Below are experts of layer 9 (counted from 0) of a mixture-of-experts language model. Rows are named router (the router's row for the expert) and show model dimensions 0-191. Each number is 500 + 50 x the weight over its row's rms, rounded and kept within 0 to 999. Numbers have three digits each.
After each expert's rows: "gets" lists some tokens that make up at least twice as much of what it gets as of all text; "raises" lists some tokens whose logits its average output raises strongly, later layers aside. This comes from a sample of Wikipedia text that the model never trained on. Tokens count by the router's weight.

# expert 7
router:523471647454602514550621475484490441524475504425525498544507489481602486534585470507466469530493598546523503529539547465577524551434518493505530524471522517502494476602510480510518445530500491617434423519414437428331544525435561578562547509511462497513504514462522397475446517482497606491567448515469478656517549468559469507490471495509500498510487448476519539567412522558498463651495448493469505482454462493543466526554503513522484386477494421384498480535486458506551406463481489488529566475463510522513482507462473477544546466444490493475516575479374581537433574522463488535
gets: ".", ").", "\".", ":", ".\"", " book"
raises: " In", " (", " At", " During", " The", " This"

# expert 46
router:524422560485493495512533571513546531572450493516576491540481489528487518514498446532543448521562567493403504521502555492487489458593616462507591505512423500475467504534467539498634461492505426555405464635422512495405495514483564541506463451464559457533427493503498531579459431494474515474534550583484543552424500518499529554451499478531537576470419444562481487520477544456585541572499441587423458595510444584515578582562501419468513484445475415560535520426613459492578485430553496397487473548571472496551438564456471425474465504536551373540464505483515494482466439485450461506
gets: " s", " al", " no", " Al", " an", " dis"
raises: "j", "id", "i", "r", "ad", "k"

# expert 41
router:480469584523579464481556466529458488464548472497514557479567521543531577543555469415491482521513538445547493458521582408526514508551458510462537522475435561541566437404507495525580409503430423552545475491478504438554562455439548563538521364497432505433440456506541484504483444427529493454492502551450542593512507434507559449514464496516537517600456428521510527485375611585433379642505459560454515495483443428574473506477510416485590482491470497433487473507514460500549477464552459493567552528503456510446380450525474573553455431575472446488481533506382512498505473517442479469
gets: " with", " had", " has", " as", " have", " and"
raises: " the", " a", " an", "\n", " some", " his"

# expert 2
router:496497527456626495462513526526496512523588533478509454592585538569531529521532522533433536462593557556504517535519515536537475482530560558490571531502440458561545449545463463600540427475476506521449513526438510489433482535403512544547553518502471453514494447472524433574554514502477579458452523559496537571477557529533449594444437487569464544561467416513450511553426543566491390574548398525517391453521448438489503535462483501447536400456458525519530451520506441432585509458564462486528553490442486643524417532509472529587512418524579478495500578579361565494460527439514540549
gets: ",", "),", "\",", ";", " –", " -"
raises: " a", " the", " and", " an", " as", " which"

# expert 44
router:534525483406627510475528480467473460527409487488508605516561521480479504428553407485392457501550545568503498459505554436487450484593524565462464605520492516467475523524510555555505489514506491524502519548495461563442567466478481497544451456527480438481492495461444507512424453515567650483460423560603556569379499493519496470513444419488553599409474379502465611508484509527464450602548468600460539505478421574486529585552480533560510511519504486408475502471443480509549473503567524372459443469574480556445459527487438459588456535481511468513518520563421505515492461487441481549
gets: "O", "T", "I", "D", "R", "E"
raises: ",", " and", " ", " (", "I", " |"

# expert 36
router:505517484405652571478435423514474423496481534466559489491511459613509488510453450480490457516435543417424482396599543500457455511520456448516507453497462536489462450567446442521519484582447469490463508466493508446336512518469517496514485495432475458433489477384546436582504469480529561408552465473509479529579538459551510492533416455541532513560419393500546533467437473485501472488519484500385546505450440561595543547498371512451545491486526454493565479447564475537585541522439450437544505464565505530485412538442460506553469500459542556525530557442370536503490537451509558526
gets: "19", "18", " ", "–", "17", "16"
raises: "99", "97", "90", "94", "96", "95"

# expert 55
router:512530581497568580488517540468476389536465454482616548452535547559529523445545501548450450449451545435436541522485526515548468455560602534505475565470508592452518498450497585464536483568486442474508415514537519467345547456486588481458432526545418432487469484547472503499515502528458514451534558581479498521434433444526488504534424531659546504463462427520477475572459559521549446576539440580444532439442410600500528481528464491544518464436460475426552492483562527466576512533601452492516525425497456520482480576498526493531548496401558516535518500426445477499521510535375420506
gets: "-", " I", " that", " You", " they", "'t"
raises: " H", " C", " am", " G"

# expert 47
router:500507488461507546563484566559473447493543399525542431435506529599478576504543517526468466504511524433579556495546538461477494468482465454453492500445410531587514499473530508512450433470523475510479419520507483539418510554497459478477484492452517494432490475435465436527490474445454522436524419555528559608440538501487573523476416419504517561541406440482512538547502489568567369597479477611364559586474439572428562540491548429519526444550511497406487492509606400565509469479526446463473505499502470494536449499522566539490531493396505401518538590558460482466460400391467463558
gets: "%", " |", " population", " of", " than", " age"
raises: " (", " ", " of", " under", " on", " and"

# expert 34
router:442439540514579586503575569482520505497545425494546448465590454617411584583498501460438528519522603538490511390496483458539562457495561555438510573423467507508470477512443464524563491516562470573470572526437459454374544500480511483582477391466541450478489500412491490539558557492526518511540496579453498592572571440559460513558517468492524562471491494521509473549372515430558484536573542537403475520429530506524562511429474483542513395529413561531512436541503484474492505440468486399436516480426477543492403561448452436484514429553532446507475519541468576534446530553497494514
gets: " (", " \"", "(", " un", " '", " ["
raises: "M", "T", "S", "F", "B", "the"

# expert 32
router:427515507464523492567561485429441479510519469545592508424560516581523509449547477532509514459487564429471514506482572500543526410609479543429550499592439543530520470555498564519503440574481455480393447472567517487518494584425539530559498467546414540466606429397527436591484476504411525490476512559522540545523503473492571542426514502578533619560565453424502527499444516521550446466461475523304481500458483539533521574487476537428562432503433458433601464473523473482571508514486448456468592533571426573447437518515433545519509480541469495525500560454480550453456478482530490491
gets: " and", " to", " or", " but", " can", " would"
raises: " a", ",", " the", " not", " s", " also"

# expert 23
router:503530610430573542501528608509522490509441451547530491490615425587444500444521469588523455473488455480470525429485599503486510520519467466458543485490474572462535532535442456467575514466411516571580570454486522463389609531470593514580465512449520450494423493471490460515517485518486543464463561574556546601492492514528363618536429452481438549437457482517567538477489526543485402623438489520458468436499495459515518543556524473458538426515572497476549482484595434455506486462481543443552550447431461493477448494439473522546553482477555494453483542504384576454401500472499436488
gets: " The", " John", " William", " David", "The", " James"
raises: " P", " H", " C", " D", " G", " L"

# expert 30
router:547549495505478583542564504571491526595432545480441501503542510638523526566554470538504471465532530461519568434542502489405508470528469502515599414415563467540474495510472431634555509548472485464481502515475510485485537410534492586593485506430461504520556465531517411554595435492491599482463447502457548545467536519477482499577491375549503561518453401488560556493462488478565486506512535557393416452454516470470506628536562419456567523510554491434556525528467488463568510445418527475594494468543474531443483559451478497634564550486523512543491512484428512538486428546406511468
gets: " one", " two", " all", " three", " four", " some"
raises: " of", " the", " ", "-", " other", " it"

# expert 48
router:527441540419565544518551530524475434516407450533520444493514542561528496508515488504446456524484564549523578475489508471410505479487579476470498428417562428522503587556517445583556439509534552565477414457423549455362513492447515503492517453509417510488477439462462520500487528531533659462544467514527578594491435541439463493520452488580560581515513446477455503587493589511473425521542494543373528422477412540439535512477458491470509449395418499421517427520532494440464478576550513484492515568482407503447485462388499553476469549515491467553539560600522591475498437537537481481
gets: ")", "\"", " —", " Votes", "}", " %"
raises: " |", " |\n", " (", " and", "/", "."

# expert 16
router:492448558499609625521479424472507501505589428563481509453507522511585567478526452480519583447444555488559503517412537453433559515515457512557558504588513530523508452495476472503520431544491512530487394544471552526386487462491433538472633464547501452469422498472522455548420433502519607437513468508527483536423542543483423478501515423565487540506497386578517493486369509485559527549559447530384487581468530474442501518476521526533437412498533541474588490444585458454487520504559578545507544485612476477432514530516452526488474407479488488528549526477389527527581486429497468563
gets: " /", "″N", ":", "0", " ft", "5"
raises: " ", " (", "-", " and", ",", " or"

# expert 53
router:494555517401593493525514470516506474546539497408557534529527507463513514531512465586477588543517550503559552446544535508481578482470487534501465536457469614546581614516488457547622477559511447522503471511576520456371557532500529573580527399402427406509427509431506428574427494515549516473503463542491460501517525530471497433550441510560452489487533454464507452527444474601548494495563460582387535545408404469537543559456539410569506499445477468471456543533585447510519533526502470456442515461527462569504419522427513470450506536475506560560523497519365505567407457451488505524
gets: "20", " is", "19", " List", "10", " was"
raises: "22", "25", "23", "11", "12", "24"

# expert 15
router:510509467483539531448513480538503525597475428472572570496505472558537476448518495452410438498469601559540594477497605461594526528495465500517544425532426454507512532427476494484590411562506448550397472533507391497486534426515484491562536460485493507429436468442491485517587477429587553402544471593572511550548547474573443537472471440566523560549498555525537576489467534517511509590473491513385469449492432536585551617445470561478469457478493512438471431419557425532491483509561421492449543489492551513475405419449521450484476443459595451449470460536403509564503506473473474519
gets: " by", " for", " to", " after", " from", " during"
raises: " the", " a", " his", " their", " an", " this"

# expert 45
router:526497546382571533501515487465513461506442525505566417478508464553502543499567416477473528464516559513514497507458549509446507467500515484498521521524481517476567536443550452546551443508497486544481551574472516468422505483528535466551574507495487424488470472443517461566521501503508603505509415627502489538409592442436470618581439522492458514499519431531533601521382592521515547565532448531429522499463416472575479511435411506413527445437455497391472488491532441546489498428479471482560554433453499586457437520524470449551466412502495528560450603535340558544551484565535600570
gets: "\n", ")\n", " |\n", ".\n", ";\n", "\"\n"
raises: "-", " ", "|", " —", "===", "–"

# expert 19
router:546420518472534485481558473552515464533424525442525512475543492447498531489494412584467504498410599449590459412480539454382491526502537511498447424487412502579588500562481545526537486512498458494472499490506514411432556493457486570476438484501480462589451519498516428518516492488459567560467512645455498610452568490533428477483561464496527539494490478457495556508411504539542573607540479541393491500417520531600460557457446549460493418450479494452474536486530499478579537485558497512529520533607479499449435638411484454525508477499552460557490583535414475512488348523467540546
gets: "05", "21", "09", "08", "10", "04"
raises: "–", ",", ";", "\n", ".", "-"

# expert 14
router:455426578413604513480583531524563524490516386455509473515571501537458467554554515528517529491525588535512550333538597511500538462507497456515477430544477477492504513502474552589549521581492486536584473541443532525523551441538396513477419489431511436524440478480442431598464464469454597540476500530563542532473499532583504475505488486512489577529516474480537544454421517517547514510549447527286489526471497493490494472463402558509505463473541543446474463508583401499567520434485471466497601513478532553481450543442471449516520503386512486542487498469397508525385445574520499497
gets: " the", "The", " The", "ributed"
raises: " ", " S", " D", " C", " end", " same"

# expert 27
router:485505612512534500476480446519418427493507450493523507550572532515515476533474531488457510571573584513507528451450523459443460391517492517580502435485526530542535587477549471488493490536522443549482493533500535564326527477443511423597482518495435406515390434498518495544514486411557537527507423550498498625496449472526483505476420530584464546483515505427497465539472511594498492488457468592349489568431536514489491596481459473570508401472483523470563435446455457521501578528605452513526517514472475537423458554414540510465564541474487489579571489535423565508485376492486431494
gets: "0", "1", "2", "3", "4", "6"
raises: ".", " |", " (", ",", " |\n", ":"

# expert 29
router:427420553421623492470494524424502461515457541481480591570513553521573497473585483525468458576506581502470468476468489493466493560652539566557517483493473559567446508537438433507507449493515448570496553519474550525440541464482483502556557444527401442510474489423476473534514458506501621519474497573466568565535538533501471494455535473578426519442561446502538458465443502505573533552553548548464460450402475547534436570603490529589548478463443482434576483446465472476562496503531550448591542525556462531551451545447487532593520551505509574560484494490316493544457417537492504534
gets: "1", "2", "6", "3", "5", "4"
raises: ",", " and", " (", "-", ".", "/"

# expert 20
router:415444587420587515512550501519449441547470431441528507471524485586525514521530488568481468472503578448516554505515490479579591498428474500534428451496494539498379531406518478565557397502540410493436506564385542531491483428503533530565471473548512483430441467350489429511537495533492555420533467560543500578518472425544468511503438457535559497596467508613511491506440587562439408545572446576468425479411461535589579520459467564489489452521481486435476521505541454480510502470545482354554551446492472526456386448510513514516456471537544501496528521472477528509475438533482511476
gets: " of", " at", " on", " from", " to", " between"
raises: " the", " a", " this", " an", " ", " his"

# expert 5
router:559415661467605548596485515537457429474501398466543511518585492522449546543492501503505512532539522434529483417491579574511576445549493441519496579478459480527530547484531455548503518570520446519458463572474476510348512506492505463548424515469532418527498477538500495550545529501511603486513488545589586550381488465505528566488445484562499478514488412512419502504453479596506416498496468628426477500457470480447484475502492436455531473543505440530506447465544523506507436481491482479430503408444561544444385530446536484497619412506499458479564425521390539451467442454492508468
gets: " ", "–", " −", " +", "+", " $"
raises: "0", "3", "6", "1", "4", "2"

# expert 60
router:486489613503498490482551516516505517554464503439492522513469484468511607511504424492412533581455555519516449486512552515519442485507490481475492390488451544527530501488402431583517514493436459495499563524415435479484517482437537568524505488553495463500516406487580411560472505460439518516453416570462483563464534483554543459467473419571523498440527417528528526572452485564512494595469473604423588544473469516555498631443489518453558460403499453381473520481520449525581483556475456496548592513583431493374394601476537478538522469423521484505554535510384471507439510525463491609
gets: " season", " time", " years", " year", "s", " century"
raises: ",", ".", " and", "/", ".\n\n", "–"

# expert 43
router:505523459456532575482450514565542547568499531430568574419498535525524625465489433521504417547503461508503489404405488493449568436571563525467451492459492548506492577532500432560528470524421511496512533509433388394497497490543474495535466464532489482493513445480510395552432456446433608454491477521480536636478503438561489491415556383494529477463461503475497472568464524579538497525444507520284457503416481514491533493411539460542502436478538444466590509503595543509474489496471494489587498468464474469512435510471543475477585425468451444537543459523428500534455457483445565534
gets: " first", "th", " second", " third", "st", " First"
raises: " and", ",", " in", " or", " (", "-"

# expert 25
router:544504554459503554500431437435541559561536511482449585444557559541571489512498500563435503482478586467514525548517508539476582463512567556573517463449437576488479508538426464556584462486487438520423497531523437537325542524530464471578462511446591417437449468483565437580463493540517549411414548523467554489519547490533473442528492376473498474569566420477563542523463558478559437534496494598430517474436457552495559517470485524416608465446488409533555482475444505486515575498496513447445570409497524560503478549575571464513522446480549367502520485474478499492460464425522545491
gets: " p", " d", " l", " st", " h", " r"
raises: "ag", "ay", "il", "it", "at", "id"

# expert 57
router:477450586468622557485518450537481468515549485442501481474629491522480539414533461530544449486508602491582479491532456534462564448452550546449578479526529537502487497502522564536525441522483468540560562543468530443545571490494498476493538509467528462527516536443557473661462439551469540444439535536586510554484558498543454520507491496506503503521489476472499502593363589566497446584499539590387522494435436422482546561526503515542528553505470498485583514431469418418499472359503393404482566449491536621389417512478453494568509453536496508492474489490447552457493515465457467446
gets: " the", "'s", " his", " her", " their", " its"
raises: " first", " ", " final", " last", " \"", " d"

# expert 54
router:479406514497576531527497456527516472526480431487569479434576549592445513564526482530499527463523540473453533490525535505418527512462423491478542473488506519523439467539480456568552400542484542485399441474441475454364577457542502438516552531484483462490485515433556530444438541515468635537457476445537453579449543554494539593452443497624502601485485482487493561517442597614556505488529449585435501486445437546490565526437524446465478466424438522466522463534526372504508453460580514428514554481584466486436449464504548497520549529465489390572552574486392439549534511464468495452
gets: " ", " |", " Win", " Total", "1", " FW"
raises: " |", " ", "2", "=", "-", "3"

# expert 31
router:494409643467560612551492492507488477453515506516566532522533534568533474459548520479494499447505569485511482453502511433529557453480576418505497485524508539538476479541534444542425411529396539544484441446518533507367555560464493441458541543486459491507506523383431407593541494456461682463558436467526544596491529468517514480495526420437440467573554411438531561538416515534571412559479495547454429457530512507461451472479545530456456443472482463437525440491542493517516503467548521424513648503492494495470506515516431423521501466391495517521585517444451558491504445539530495536
gets: ".", "′", " .", "°", ".S", ":"
raises: "2", "0", "4", "5", "3", "6"

# expert 21
router:533515562461464536501583547557437454538441487491580470519512449557608449567539573507579478465575587509474554411498528537446557503521474472488450530500430509469563512480497506469553494568536435542442447486498470531442539403453443580529476398430465491493523484433569438492539483436545525507490530642537474510517543504566438528525484456557490479532426533521501524511487573538509512597490456537367386537498435491501490608460493516498483455467486501447549463462576397554549433464549439474502546464549463614516369585512517546411518499501578483502480566525453502594445416546495555539
gets: " in", " In", "In", " into", " to", " from"
raises: " the", " ", " a", " his", " their", " order"

# expert 63
router:480516586479613512492514404541457435493500393481575483445544463460437496428543484579537475498442610441471468484468549508585550415417503520497531484452472509508441547486490464553552464543457481530463555589429511497331521534552429471575575481512438420474491468455467523587568446452435534454451453553510544545498515534609508525470539505586547524442481325487549559477470503493532496572539514576472477472425485538565502453445451502547553498514505501551479425489422439492444549491519456456526560521498457557515457560586624434522571458464466502482456456479497486441486478552498456475
gets: " b", "f", " f", " g", "w", " w"
raises: "or", "al", "re", "r", "ur", "y"

# expert 1
router:457475555480651620485516470444512551523490495473523480553617518561478470561539503482549471450505601483438529481539540444576519531474497553539523527510459500460499587557420440523542511517490455562433429495467465485438502428451533571484437475416575407507567501424530478600554466544470595544451519526543534479519596502461516479444474461508586490445541389590424584531433507491589466619601527523387454429498545489551499459482475492472471489466514518468458504455536413438597501426466552370456538482529478547499454579464491451534550463515547515474492509532424491520529492489475505508
gets: " ", "-", "–", "/", ")-", " bio"
raises: "19", "20", "3", "2", "1", "18"

# expert 28
router:572580506477486569533526541505516512570429438527563508514534483554453458463544428547571466494540479510433441488496487488489549475431498548474484523501477564528525562396470473526581407472484552530499427514501546423439574477560463592576547532487468437459515515471453453537554458509535669472421408545490545608543461562473466439487566402511487557514433461515483548507469557572525490536474550556363529446496361578534529516398522443542564435492508515490521432496502548555502523435524418433488510501500463539416461551426451515464475479460513472523578546535386525493477458442520429448
gets: " |\n", " for", " the", " The", " on", " same"
raises: "|", " (", " |", "n", "/", "^{"

# expert 12
router:523512556483581577489479469499526497571438398563555584459556525517519458542535472463479429451453586491473521436452439514383506490535440494537562507454495561492526542515535437446541357478434496477471502576550492480391495527440485477479591441586488444509474495456478479497453458488412538510460443545546514619483481500546470513541507544584480485507430434438585533468418557573545494545607420522418586481490409465518482539475509509467582459477539501413547516499560443516535504540578427367450516479474459522489434483521470540518553469424465505474433535509392498571425431490428499527
gets: "|", " |", "-", ";", ":", " against"
raises: " ", " —", " -", " –", " (", " N"

# expert 56
router:504437491458549544458512503530501454543595492501490476577535480541510436521558470499448443467535541506535495416463549445518557517537524493473570441463438504534552421512540487621487417521475486492581497544424471547450543545459425562514589449461475448502522487420489481595514456401511599494514534621506500568462525519517457486477481452549567463527512409514448597450391438547603502505514504501467505395439441484539499553449424466419454402506418507455490519427631449453532560512569477440513503521500461563481379567521539481562500527396574556527529515518430475510464499473575513583
gets: ",", "),", ".,", ")},", " ,", " March"
raises: " ", " and", " as"

# expert 17
router:512534474453549506500420466478501516506481453499542594461587521574577521475599561532527518432504530479488517482490533459487464415484492547513579458452470468531515472455495470509541457500428460511497569501467424462440465427448442490632502477554453425497565493403545532489455497504618609505555485642487480507568444520520529576608468449550433485446485412597520531561481579411542482623452524520462437493476522473492435577470513514558518422446465489444511467474569418480467472473378450471470445448529391510482464559490501400548501490529565433463470539513460466567422496466428493493
gets: " over", " West", " out", " re", " North", " South"
raises: ",", " ", " in", " of", "c", " the"

# expert 51
router:484466570503539571471576517545463446486454531447577554524483472502542494495618416488535447516558609539503523431475431496435509588452539539455570477521421485538531511498494465528539413605472570520446457555438431475317556552502502510538492464491475453508501435492493416570481487512534495564475376590549566617510542481508471505582501455565508603420482386456545549545460583499527484533548429505389520579439432593523534451444471510496529490481486511442454481513518524506526466470437483477477572451421496579521524559403556477482491481531489460524456487550452561539457518493468511520
gets: ".\n\n", "\n\n", "==", "===", " =\n\n", " |\n\n"
raises: "In", "==", "===", "S", "A", "C"

# expert 13
router:519491499489573587491472472528380436449508486472472500454521546585490408481526498530542474465510521559458509467469570426436416505503455526562540482517461512431596480479491515557566473496487485551520554528400457485478528527425486496519532568510493400528475526451434424503441511523518560426559505485537523551516537502575435512471507480511497496437471391474521548443493504453492429571584475607400414477429409575453479502570549509561540492485535435429514508461640448539569507396481493504429595501503458446469447515466513515546591474500468456482506542594322542523468460445508596467
gets: " National", " United", " World", " International", " Army", " Air"
raises: " and", " &", ",", " (", " P", " B"

# expert 50
router:424495587494516517546518469528463501471505438525548500535562500537527496568478527513493496408512501534448468475566551452502583406521609547491414573480459524406474557518520465499602510497551456533488492494451502543427484421384487592486470510539507462468518444434566527623482443507492591546463538543480563584517564481471489495550451533500596538437455412543492538507445564537558451561498472680443550486467463549452532520474456449379533485456498513407528522457524465573539596472550430508566553484491572553525427483399577505503500606508528522446475511535444486467464436573508485499
gets: " it", " It", "ar", "ro", "in", "i"
raises: ",", " in", ".", "in", " for", " to"

# expert 49
router:481374581459606563454516458419514452531561475479498537514558538546562488502487526479576483501528595536564515424421534425417536537465554570532481464440531543509542467521550520559568409535510463553576519556471480426388509465480457478515517491503423420506478507364506368455468464542523545474451543594607505533465529482508464525476471414587448501453436451518476541486369535497538452506455482579471526503419523482522541479447451535482518464430453523539559556553574412547476482464534507481497516590451455505439376529522573470512542471469539515468482508540436526588471414540503510516
gets: " |", ";", " vs", ");", "};", "*;"
raises: " ", " —", " and", " (", " N"

# expert 38
router:562422546520507520428540475572500491489487414415539537562502561543475485465458484526425565507588479512577462532461517433480578470480446495471483424462581489464510521558477449531488458545521495513473506487547552411364582464468470532516586439450539461511456472462518405522491537412487601420494428516559570614525530536572522516512427502594425531531540392505513494507376549554512544521495426582503405545450504600538463588523430429572556449509456485446518493565482418527506496480519465498535540488446473520461499549497400454480516466457543473565496581485495457556452371507477456530
gets: "born", "M", "S", "C", "T", "R"
raises: " (", ",", " ", ".", "-", "ol"

# expert 39
router:524467518469608516524595485562522555414491395472553575488519468531506529510519482611462502411496522507555442471426560493499461472593478596494485510556490634489520438469513467564558529514393471506524452484469432546419474490535550558543436371401431536528472534516525471641512426468466605512561537619478476517565518531543549563495467530562420546508471489505545492507473547504563429462596446496463481493450521479526529576486486545491527480513519421424520494548531525415441512534454533469566552442417478489529440593514502514489521532442510479555517582565462481481447381487446514533
gets: "0", "g", "n", "ig", "1", "2"
raises: ".", ",", " (", ";", ":", " |"

# expert 26
router:424536580397551491446566517577452448512505483521472598483570522559541501479491534469520545565573518521514469430515545503510551556597535536536554474455471476500547491477530410505535417489451433525410551503468546504524471528468540538499517470606418502449557470504556525556553493521495535476465486587513508577532494526558437524476520477522548466511514320454525522516418518587495505567513534536379487528483457500619551503440447487491537398473365475392509388438507365501530562483485486403523525470558413559506396468435503494461486452484516516461507523502481501494421500444476521561
gets: " was", " is", " were", " are", " be", " been"
raises: " part", " set", " a", " also", " in", " the"